config.toml
num_hidden_layers = 11
hidden_size = 192
n_experts = 256
experts_per_token = 8
d_expert = 32
d_shared_expert = 0
hidden_act = "swiglu"
moe_layers = [1, 2, 3, 4, 5, 6, 7, 8, 9, 10]
router_score = "softmax"
normalize_top_k = false
routed_scale = 5.66
balance_loss = 0.000193
balance_bias = true
init_std_router = 0.013
lr_router = 0.000753
vocab_size = 8192
norm = "rmsnorm"
norm_eps = 1e-06
tie_word_embeddings = false
optimizer = "muon_variant"
learning_rate = 0.0143
beta1 = 0.9
batch_tokens = 262144
max_seq_len = 384
train_tokens = 857200000
max_steps = 3270
dataset = "wikipedia_en"
Below are experts of layer 7 (counted from 0) of a mixture-of-experts language model. Rows are named router (the router's row for the expert), gate (a neuron's input weights, with its number), up (a neuron's input weights, with its number), down (a neuron's output weights, with its number) and show model dimensions 160-191. Each number is 128 + 32 x the weight over its row's rms, rounded and kept within 0 to 255. Numbers have three digits each.
Before each expert's rows: a language model's description of what the expert responds to. This comes from a sample of Wikipedia text that the model never trained on.

# expert 61
Mid-word English fragments. Short pieces inside ordinary English words, often after prefixes like re, pre, un, e.g. Pre-c-ious, re-lu-ctantly, Hy-m-n.
router:069101147141094149129136155167138172157112134155150185110119163183154132164116147106186153118120
gate0:096124150145020100155150135154138085118158145129158143157138159134163125163175112074124164150146
up0:150115111107137103130138141173109156193121161115131152087153090147078126186081144123143127125112
down0:150109087151155118109091124132165114104149222090107156116128084171143122109139144153072099083120
gate1:104055099156077159105155142138216137073154080105083041124143108147139163115131177123108139050076
up1:080098115108155139105093072194174109125147175116146116094184126119168085153116103171133107130143
down1:104089142114067171060153131107165151126183053099091090178137109164095131079126136156123116098133
gate2:082103155091121093118081055138072143101123089139167121133156145122145195123142156131119145144184
up2:134128046141130115136111156086150169182131141145150114131155130060080094088145106105100168111176
down2:114152147121176140123115140156136095162147125166168121177060159203177124101153120073110159114143
gate3:100121149094132142115152181162106153140116106147095122125143145179161156153158114151152139130131
up3:114194136110084122160173173067094114120092133103184084176148140134146130179167136185144101091099
down3:157135081149084097231133139157144094109111120091084151118076158126170152113159135159132070136187
gate4:179112138122115153118098108163113128056169101150106159120123138108159159149164094061130077135085
up4:214171107136103139128149124085164091128133161141110147089101129116197170121168184129119169084098
down4:132097130165060139152126109163084128113138173132122110081087161117123150157157192143084141121058
gate5:194125117159103127119129131144127102157121131126151143130161196152081126114115057084132159104099
up5:192172117208134166090123153145148133129098121181140119152099085166198144091145138086113137143105
down5:163096156172160159158123145113105192117114178121190175052100124103124076147147108139063153143161
gate6:153171095096133158187094131102153138126118052183163168140135164112125117171107103157108101161136
up6:142152081123103221194184164076130120125105128191089083183112084164145120121134161103119145168143
down6:094145073169134135097137139143137132105112127135101191170168137115108164097135194138116143180161
gate7:157141159120078131147126178116113146147095133053154135095125150043166162092049124119110144074126
up7:068104117125145106122189138050145171077129129123172128142149111141124131158110078122176126144089
down7:121103149087148066125158156104167119074172136188150135077096114128147085107106094089151083146127
gate8:126033127095132124150118111130138127175099129145121065118054068104101092100077107127146160105091
up8:112124125139157120135111133142146109068128126154080095133099118119118098151124098103107157181086
down8:116137127110080106108101192144169068095141142114119154130165137145157105129149156128134165077136
gate9:183190159223152094109107097133103143197130132115157108124136190132076151118121101109144159140107
up9:159152049128109112108183103061155114148159127099144116137151066128154121110162153121147145107164
down9:172113061098064134099141121124097170150191118157087121097208124173132093090146117118206160155090
gate10:121125171067135083062149142153128126105081192195122132111136113081113143167188177153123151107137
up10:144176122126106157118076099169123159113149097097164159133159140146135079154101120126122172138124
down10:161168119117167122134171187083095096198100158172126110125151144121141114121145128133141154134070
gate11:119138125134137172108110125124080154091152136054150171120098092175152091110209134066147098178069
up11:099102182119119168193174111140181079111134103140106077126141130151176109125219096106145118171098
down11:115091163157116194137108141110121130118137145139154112047125166152118137106106203077123145163109
gate12:148111114155133140120098128148129129165155134161114111157149099077122163121073072134149133151146
up12:141149147123155193086126075077116146113114219133114129127139159095134172117061177127137117121066
down12:129119164107137142130142122115071152105144132142109115115146135087151192121104138126116161102136
gate13:178052170085152149126142134123083155080094128153082214067131103120187159142159199169129091138129
up13:111141042145125109121147168156111120126107096113113086171053139189153130068146136127180127152158
down13:141108145127121109079143146092109193130114144143120137061165095116174173089067057096149131111111
gate14:084121117077138148019108151179107199083166107147086180090119144077107104171086142187158144105134
up14:122147137139092135122117076090125179148090127139132174110193153138170140141162104131180148110115
down14:116133094113129155186075127118163166104133113151163131103142166185162105146160179150144156150134
gate15:042141088121100146127132103119124172090108136146142187122113108162125156116132110144104079158151
up15:144110091151173124128109128130155136125141103136114101088180105125142116135165130127157161213118
down15:138127123074103150087101146135106136104130119121125120111133077145132118139157167174135147227131
gate16:085141179095145096067114130139104074149112167109107090112078124098116164091188151139140147105149
up16:082080140113063159162138174133120118182181171097181101120095146150142121142101085093140146164088
down16:141092124152124116045152141101205129133136182097151116153134157084166157106115123057163154132114
gate17:112132094084143100184093169106144109083146151141146137164147171079157078112116135109163114112107
up17:109101110093148100137133145128132117104154113113163088025154091099118124140180152145106116090141
down17:149122124162128106075158087192122149159112147139110126170140086137133171093202162151145142186109
gate18:117134173066174157153162130074132092171111120183142115063106149161168143166138130136189095101156
up18:189050113156122134160147161109152159140112113126115077106145157149063155142071114137095128140163
down18:117083183091167125183105115160160120114134083114118142143111154160129128154220133099139144101196
gate19:140146146105086131151149189126053125181095159120159143124128134132140104168097099177142106164152
up19:126107137113121154167110146141162110208087127116121159174182142175186143123112123127074097035136
down19:090133110134111116166161104146100076154051138182130097170148118072168097151123123082102122058191
gate20:130062104152173170151098135140147081112160109089172145109136071147101080151159156069148121180152
up20:118099123111106043165203146096147131139200109168143141140172156155147141135131105188158113072161
down20:177119120147148100142132126169179169125192170123156125114155106061185131131111132091096125116141
gate21:102149129101134163127093155181175136175090155102177064112147133065127116095113164124125110107162
up21:060104134121170140153125198140129159146100081133127147120113081112122120174152115107098121191203
down21:177158113167132177141150154110076166098203146150169160129164085133113108089132114190090180135165
gate22:052132181160183107080143145170088160160108135136150124114104025165143141105187160138156125167141
up22:113081075129133105163127115131139128137114149106105142112176147105184127140131164121150088115175
down22:156095188175083112143106129115109175122142110195097127145134120115055169090116131168125093141134
gate23:112152124150161148101170152149094160121108117103165132138185156081107098136098179135133067070143
up23:113101157118121095130148135099126115159117104062099090132117156123183076149085124130137088074132
down23:137117120143130093179081112097154113136162154134161119105124088106088098141085144112110161155073
gate24:131104140185107106161161162112179151138154155155101117107064107155128149171167114079144133087106
up24:135154078132160134133126145114143176100119091149142158083135108128107064088115112102104162076118
down24:204092077101150193078077118169096161101120104092121120148154102143152174153105112091172132166107
gate25:115103142131138090135095104148179128078101125107108114165115165206086114125165080167165123160119
up25:129200198130159138086137137150098141074086147117137096116097120118107142081116149119133082107164
down25:095142124058113122137147107224197097139143086147179141123163130147146108076090084106142135113133
gate26:078113112189074116145105190117180138094114114156141101116118071151147106104198166120095099134165
up26:199160118153123125147121135152123150133077150071164146092090124133121114101131126151115080148099
down26:190076116092089152180148137128190105112116039168133106155131081125073111108120104089129111154076
gate27:086090157083148162058116165147104127162098090157117131135145089177143138122113124099093144166078
up27:066143093114073156094090093190164086107126102097095230115159107104091090135048159153151110144095
down27:067092129170133106121126154139061115139116083169140144074118168069130074118086101208119146121075
gate28:095119129137104168107160138104127158081153084101127117076159114164092129132151150150174134121082
up28:145106149149122083109166094041146129149183164193132124144091132133183159115177125116090158112108
down28:170109061115133134103133175103163100126112142134142093106111118129208092107137184122097148130149
gate29:157102071136158198201165132124154133174145167111129104119180194091080130144060122121131125160127
up29:080120177143204100132119221105133089106116147147156111153161155096075130133084150148071115091185
down29:132137121137139104088087089118138145109130149145126055066108155140050117167108154116136099085138
gate30:041124148164136157132103079117164155118141099126153105155113101121135125146151203134129115091112
up30:149166165136191182103069098172128144147127142195185187114176129122166094100127126175133129116135
down30:115166143177150124075106169151114159132140093166076139146167155145070141119132141137153104165089
gate31:100104195119154133140153170205136201051074109078115147112106097163139138187138165134197098131115
up31:160178083162148115166179153087090093157131156145136085147093119101101134171081104126160135147114
down31:126168118033155082190128139170128119163167141055158128049109107135104091147064111156137141186157

# expert 40
Latinate word prefixes. Word-initial prefix pieces starting longer words, such as Con-sortium, Ad-missions, re-tail, pre, ex, inter.
router:044092132114097114163137145177185091172152150175160109151125113145134135148072174168144168100154
gate0:086155173099115102142085098116104149181109073166180124177153124144122180143061132101153171125178
up0:086142102073128116098115097128130129165148201109106062134087151091122126172121144127157159095147
down0:058115120058114114169133131118150126160133181154140135131144142135168140180131098095147128116123
gate1:140125118155081123156146144127168128152110086094118098111100116095141131171080121115111156160153
up1:069199158141123141124199157100101064078084178118175125123127157168104123158082090125172074166123
down1:124091147167155126138147236099132156087131115139118117121074123147217140123095045131139093162081
gate2:165084197121164109131132024200122133113114125116061135116160155115163142147140083125145133091151
up2:146111162161141130140095172141156102112111091089114157125115069138138103085164107147127131136088
down2:139131116135122160130106097091163146120151120112147169097137072145135093164136143125114122130129
gate3:132087124198141099171097136111129165178145147172059127128160099111082131125165165193124138088174
up3:143101169106144080102153118157119161122132141130181091157170095106123153103128077100103145122164
down3:124181091115191142141106128109147175129121105093133173134096122080156144102207122131103189113149
gate4:109158086100053155123142118133102183135196155188158133114078098148172122083193154138154106171191
up4:102108153124101159139194163176083168152114050159126116113111114166173148146127150131114126148099
down4:226115103128164133156085187197160119164148141153137124157072134178185166175210149082099161121053
gate5:138169100133140135146068159145098070147110135146108080183082113105129117102118099105163135111107
up5:138158065140124122113120150103066090085155126077133096174107152078135174085115129164143126155133
down5:152122143168118112125146130106050098116108135119136169159139080128102136163109121223095142118168
gate6:119141119153144186078097111132169083127142092119112155076142092204144113116086119121133108091076
up6:177082189085129129076124105119168126145093160144085185073107123165175074113112169128136185125146
down6:115126138145159153107113125100188134105123155071129076128176117157109092112103095188172071109181
gate7:089144209218106160181126159187168151157078134112148098127147131104158117045100156139154072172157
up7:168129155116072138111149119160082157101122139067100159146167112117156130119115141074112050121166
down7:116090073103164164160127097174148097140123157103115105117163095136095072132110099124121066060188
gate8:105125078101158176162162136150140095060118110126094126161085165093077136161104103181100149147115
up8:089119134155142175120109144066081105085170122102165105123123115189123169172086139108122153134122
down8:157129099138129144083093149079136134128162131089125114133122130119133127179144093096112140102127
gate9:156124130132060129112175046162188176137115161129157177123191149168139156105065137107177116111146
up9:188126129140076160151088144145089100122129074087139150110111171128114086120124087079117131187105
down9:123120181137199162147066122146102179189165173080113103105093192158162135191070099108053138138100
gate10:071091053148129100105144131092176146133133124077139107124106129062133162150068103175156079084080
up10:105106162158135111097120075076114089177129155135159170076115126120136148159106129134120175139140
down10:097140066088082124121170116095087060108160120183127138065161112102154120173133100083165152166055
gate11:117088141114122091157149086150168175159123120162180115140176138083100137144131158095158104086138
up11:140176128138138117140121150099121125167126107116171101148080182124132114075177110142117110172114
down11:142111228147144101126129117133145120134079104140105119150106119101154115114087138068144177132102
gate12:085142126138111101128134142175169117135138127161087142152089130130149113203092101091115152099148
up12:099062112149128128095155107141146109161134120142046086110133118175186113112141183137084151127098
down12:088086137182097112133180109066144111121129168152208145105149156143071125140101166085069097088098
gate13:095090147185109138084116099127112139136163159099162106143145146222077076100096119112126103138081
up13:109083196115148111113079064123148140124061132115098133110168100098156166097152155137112173142121
down13:102154152099096106176099159068085119106098148129112079156164131084137162161183115100083129128123
gate14:111134100125128131159111113075125150158139125073151095212107208094090140154141123123153176198179
up14:146100127146113127144155087102129135129113107197125106096139117138157191158149073089132181146086
down14:118119071129108096154119126117188118110099110140070127088189083119163187135157145096162121152154
gate15:152167071144096176111080194165156092120147147088141098117136080166121120139149073157159121119107
up15:112118103106079139111180109138151159124100112152065106157162106071168124120147119112125120124164
down15:169112178120119171093108105155100147066110171198088140192083155055033164142173141141151143168129
gate16:154180147214171121144083063126095080173111145107116113133142112111135096130115110141159131158130
up16:115055157136176136134093112187130155145132125134126061160112122075158105143169178092099107149101
down16:129109129100123173145114049182149107186124086162153127126141094102135150161074138151124143143066
gate17:105153129085099105105141155131159148152090118175148136098106099106118176134199179127131156147098
up17:134104087072114136145177088093145089124089124111122105116072124101125102089129134152148094133122
down17:105119131089114152117118146131102138086117164114088109054170134156106151155096130053111129149050
gate18:070102121139160109159138133164171166115160139127101089112168070059133147162128128186174156136109
up18:131077124128158150144150139158155155087068119101101136093143103170158125167153147133130114125120
down18:190124140076088163191067076120117116132158146105168138142117128132101130078129166109141127157085
gate19:111059105092097157142090099105151106084124112088136083151140127135108121108104186120109152121123
up19:175193083119108176118094177165093088145130133112061128167129108089146105173140173123146129141140
down19:103147139146207078147118120101152159146126134151096129143091141120065120140177102129050091108130
gate20:127145102113135115145157092180178093117115105120168098157176160124133147137133099139151083103131
up20:072142164139129147159187122120165178112098142165187181129152162204152156174089181183114125121149
down20:089108136159078115165124110073162058106116113179153130110162137199092074120075142117103117124143
gate21:117116111152091103109096068126104129104094150153124081136097123146136109128113144094130178140104
up21:124092117137182156116115143160117142150123115134034093149073127167105087128122140109196098082157
down21:094183098138136099059105124154102052121158128135146118098089141122073116103142138141140081112100
gate22:099135155107106117119145087116114110110152167122136139155099087102163121158075125139143128155107
up22:145141063173149203180161131138124109133194178100084097188090095052176085120175095098075123141132
down22:134138090123184070100128042130106141109120058131123136130101150160102097150139141069157041146166
gate23:113149096081137154099119080222118198158188161148156097084115111195107093148139186137157151079200
up23:129138102111082170146063078162109112133174171054102160153133142112084151064128173052103112136072
down23:178164079129124145093169129123121134087170130115120082162119096111154024079089137108120184102135
gate24:108148173100130145164098169113144152160149114178098104189134130089090155123139167115063159148086
up24:124091148129142122127147128109140159128153080086108141117158116105154154111098120116110120136061
down24:116102129159151110133137105117135120187145144175156144180115183127137117093140101092139135135065
gate25:108184109128137085073117149087157117090144150036138160159150154134127140100160122136171136153138
up25:158164098088090155178141141116132083166146096159135114111108141110146154138108082099132210091115
down25:097146124149161143098115112133129134121105105093098167127137093136110064137065094152086094084133
gate26:119154124127163139065112140163117103107112113166111124144103144152115136115135113126067116104117
up26:171147155113162151087132155112054098149124131137104114112156113173113152126100133094107164162070
down26:120149139102065132126095184147072150146112115094111075139133183109134107099122101152099115134136
gate27:060173127104148152123088165119169090152145106135162154119152113129146139142139087076157103055119
up27:118161096178090112157098107150143173087137120133149077141128123146098120123130106108145146071129
down27:170099095107127132139148062109109175123098151146144095177087119157145144111123097149136100181170
gate28:140120059146111153147083160060148116129101136052092110123083158087138144130174103119087127151167
up28:076126103162112148141116046163049161131098109107162115153106105121156151088091106147179154145149
down28:073108115151060148176175067116144068087125127174102120123096142141131103150162141105128105170098
gate29:149121117113178078128137080151191136147145095166134142107133109127096143152142128172152176041174
up29:089108120099130148086110052105118095056142180074136133135157116150104113113122130092126083088103
down29:095100124083122118122164097175150121128096150165091168111107112140146069127090149032114134071159
gate30:202118109128139145104079102119153108163158159115122118179135139131144121125164185142146134119167
up30:189139160103157135123171075134150187162103131070095134113107116138113123108150184139135202062112
down30:103116142150101144074167117200184162143124162118111185114164108137149089132154143151157092077134
gate31:093062165163097162174123121164150127151179057143120082125155109114183122097140162028096130147106
up31:150105171113133134121132151134195141139110110144141157156161122093139189052196128141201115134170
down31:104126139130182130102117126099133151167094114109114054169142095169144174141104123197094143182071

# expert 3
Romance/foreign place-name pieces. Mid-word syllables in place and personal names, often Romance or Slavic, such as Pa-lo Alto, Costa R-ica, S-om-me, Ol-im-pija.
router:098084071158118159168152075171156119078157127109086136119122099222160121182164179170132133111168
gate0:094150076131149162107148079102143142058139121161107106180123180166134117164150101077159163082139
up0:083102096095153118094083162160134122159064110120174178167189101124080089153134100133185070162143
down0:099116100154083123146197104153130122116107105123099185097152153066101131175092107119120135138173
gate1:143118108074083083202219110118120124126139115141134092164078120126101168158090108167131071150158
up1:144141150114070143139157119138130140143122131050106167081158189149132122128097091158133138170172
down1:134097070114118133172089230090114103143102124183105147146154150107176111129103072172159131129106
gate2:124151139123157136113143109150169123144132174122093130151168132199144077179084116165122176090151
up2:109041186170078156080116138094135163119178114146188132093117095097150140120137106113136174122191
down2:083134123070174093049096098116118149160119131089124126091119111141166179132156163180144087146133
gate3:117112175185093070154114147151124124103123140121123123124094156106112136114083134151044106181129
up3:158119127102125136089136146072158112110142121206135175148159081142131096174103146126117116104122
down3:123111102136110149145097131132088140166151112151159075171163136134073109034136112136127110199126
gate4:131052142080181128100101072077165113071105160108089116111154121132116179151124187097168130168179
up4:129100168078119143186095059160094169141170115110120181122138067214105109132113090109151097147091
down4:133142109118106117103145122125120090150139138072126124083137144143086075176160161142091152092095
gate5:110091163151104122154088110147185194155148114152051113074061070142092142173122131208088095169136
up5:120106168082075155177126120129176120132152120127143104169109125105135157104088120117051086061094
down5:173077111126084104095079123113130093102151108106196114145125161073202156143121179078092090114134
gate6:130095131047173117105118099128176104133120147155113147180149110183111187186111127189167133100120
up6:130101083168115129144166160073150110125155160084151147080107140065111112100120179163101140176137
down6:120145123142091172085063121105114129088118088113153115125110132104153127116122162115209136135065
gate7:141093155143154117138130049118144126090153118150132125106097127131197148101139119107110097114097
up7:107097099152177151142174155158080143111144109110112120120156109118078063130136149137184107085163
down7:186172146093129082117092138069056127184058192163132093113149090108171150129163101162103150127110
gate8:139093118126123115118118162177148102173166081089106068168140095125155086140170152125150099137122
up8:137134111121158085122137099106127074139096099144177100115160162118101104064152163126152048111198
down8:052149100154118114105161074089164124115121153170130177103150139171094098087112202156158117151096
gate9:131128067097157111163073058140148146124149165031113085100132105176094126105107118143107076090101
up9:195142140196135137076146117089089130128105142073126083094184159100106097107131110200088155168164
down9:132075128119138139137184113168103129145078144068107113110121131095111139166125148145128130142073
gate10:163101177084136127160119095122097165098197128149131085187164118137124126153121104159112184117117
up10:118105150104127078137152115096122113140144133152098115181151153142139160144107081138103123132175
down10:109139115210172107102117172126106100133150153161127112123107133132134167116147120138119107110164
gate11:133169158167146121163144132127110128130128174132166088158142143104091114107142142044092166151190
up11:115128136139146114118136131150086097124154104162133129121208138116063197180118171146093183195110
down11:094172173137144140115088057117131089127179168150098098103118189091132112131149108144114171124084
gate12:106066102198174144095114070074151084121046131170149118090168136156148106165100167123209150114149
up12:100103132199155135117080146166144161080117131134091188089100113158120151115138101148116146188150
down12:128119097161129150176135183136145188162134104061099153140112147118123138131123097102074122163162
gate13:125143080127133147142094140152137169093113150160105126183150084111120111084175116116085121188080
up13:092082118138157138127095114125093096126147070070126123115174124173141128113128112132182112065118
down13:140168043083101081137094090114116194087120137147122120136128088161104185136088144102100114127161
gate14:132134060087138156144149129158108160124180158135150095091090152144147120103161143091157119074149
up14:136116086152133118062117107158111151193182142076124095077135161130105100140173157094178125146175
down14:125147142110145119091121181151130138127125117139158126110159166109218085069099125147111117142128
gate15:165149160200119103113126155156058181161114122189071185163079172104097087148114145093119142065138
up15:174126168135152093150100173135104112137095093132138097145166152137134132130153144145129057021178
down15:124137205161122119114145135100171122212164107158125175110110084169112118170120111115121153056135
gate16:139127146123102134096136133097117145127128079133099071138215150079105146150144203079137181117129
up16:155171088100160086096102118048087105121124151158155107078123161114074145148087123155113173165109
down16:164140198101129115144111100145111146101139143099097141154178084058092041113112160111129128081125
gate17:188156108113121104151137121164176131081155125137101092106144126166171195151173140156104050124135
up17:113116042095118050164127100140131127156101170125139147092079102111141120088144107140130111133144
down17:191129114081126121106165153079118156112169114110216161129117126110116125126120082215127095165203
gate18:102102075093115127176185116097141164127145035143171111128181118094075113155134153138087093087123
up18:054226156132110162139131105155144141088105106132137143139155180172157183178206135131130125108148
down18:134117077141143076092152144138148153147161104158147168143045153105125102122113138093106129040175
gate19:096078094238082155131176103093099141094157137149122161096112130111077116109095137118140145167123
up19:127110100062133145133044123150142085162071199096127118137146068181130137124189187119141097126148
down19:163193095109210203115118139126181095144064091159114050110105165142147103110140117120158183141159
gate20:134115044122101186153180093169129078093157169091121147164170149122169126202126139162170148149170
up20:103183132082145153188147093134142134110095176119216148090047128143158085088129149108134156158194
down20:144113103094145074204125148124144131128101140117117133081103100136111115108105096131108124136085
gate21:109166091152108109173139066061130085099181155125160114147069156165139147127171139174112111162157
up21:126124175163169100093122117136054137129092136127117186117091166160113182147102113140101151124128
down21:128123097164136139150137179172133129136118114130166116167111190150120171180139122099093117102200
gate22:110123123149143133123134154129098153107113015119128118105118157101155166132097143121147177137135
up22:099117115128132147127137099078093151175119166140131175078129146155149141047105120091144152175141
down22:193080099145099124085102126114140077103184072128076130108104154128157180169105143087167116162143
gate23:095132104129105203127144112142189168094073124071117173126089110077108072152094117068155143155169
up23:099128187101056059070163129138105122096064136063100089144134182120146088154065122082129094107127
down23:094084131131115167123193070173134143117170180188164123109124111179091097224130079090131087154108
gate24:125086084132110136167170138106138091136109124095180103134150178171146098155184154146127140136116
up24:145156122060104093138147139197080124144104106115133139137147140147166104155109065108152091122098
down24:107099127081103202133096072075163154104069081093142085182050057138151135126106154140129080108132
gate25:106126116136116101167087071245112127059116105122130166104076176172131151125138116130063123184144
up25:191125114119073100117169042169164077089134104107052152115141187047133116151111106144125089130124
down25:151142090093133058143110109136162095138102111101110147136161218142159139109130145085154091148086
gate26:148190073096097090082142117097085085148103169141087093126114146099154128207072196140119156174128
up26:076068142141118107134116078059112116101109120046125156117150077133077121104109063109112145170085
down26:064071163092147118145126139159058178136132181095126098118136102074087145114124137161147174163113
gate27:106145165093115052102103124160126093131136146130129103073113132110135099173097133124126138123185
up27:168095076141134143092118101098131084045127169121133092141088111139087107116094093074169158096135
down27:159108172085158140115100140130103094134132186062162125157097177118107117059114119110126131134097
gate28:075079149107109145198062143169114146134175129153105132139130114177109170101145126150109138149098
up28:090169138126110126077107069121148135119161160098109121098091157177139159111153108061137103099181
down28:138142165147165132098167124161120160115184150100076183109128057113139110081075062095147142083108
gate29:110149059137082163102155103129120117119224095159104151167197143116134097128102124168156168207143
up29:172096142088123159170081116097166110179080134142205143118125162137145154133115178148063133085157
down29:138150129089138143143117071120160116190111181130089136139154162149107154117140145157090114106097
gate30:132116090148116130190143133169101208111184153110115141090129183105116144166172135077077133141166
up30:116078158075138158127124153073127127101112116105181106119128151108115115119109147193158097148117
down30:076187141149137105098205170145169095120117067060131120136089135078080132084111119159126198160102
gate31:070133106160054127088157113182065146058170101105076190145083101121147147141123135136127140151095
up31:137152103132135153101134122135078139112144091076136159158090168145151106175134083147097147123066
down31:170160122134193108121160129195140160129123135105117149070119147139088142135080130145191081127109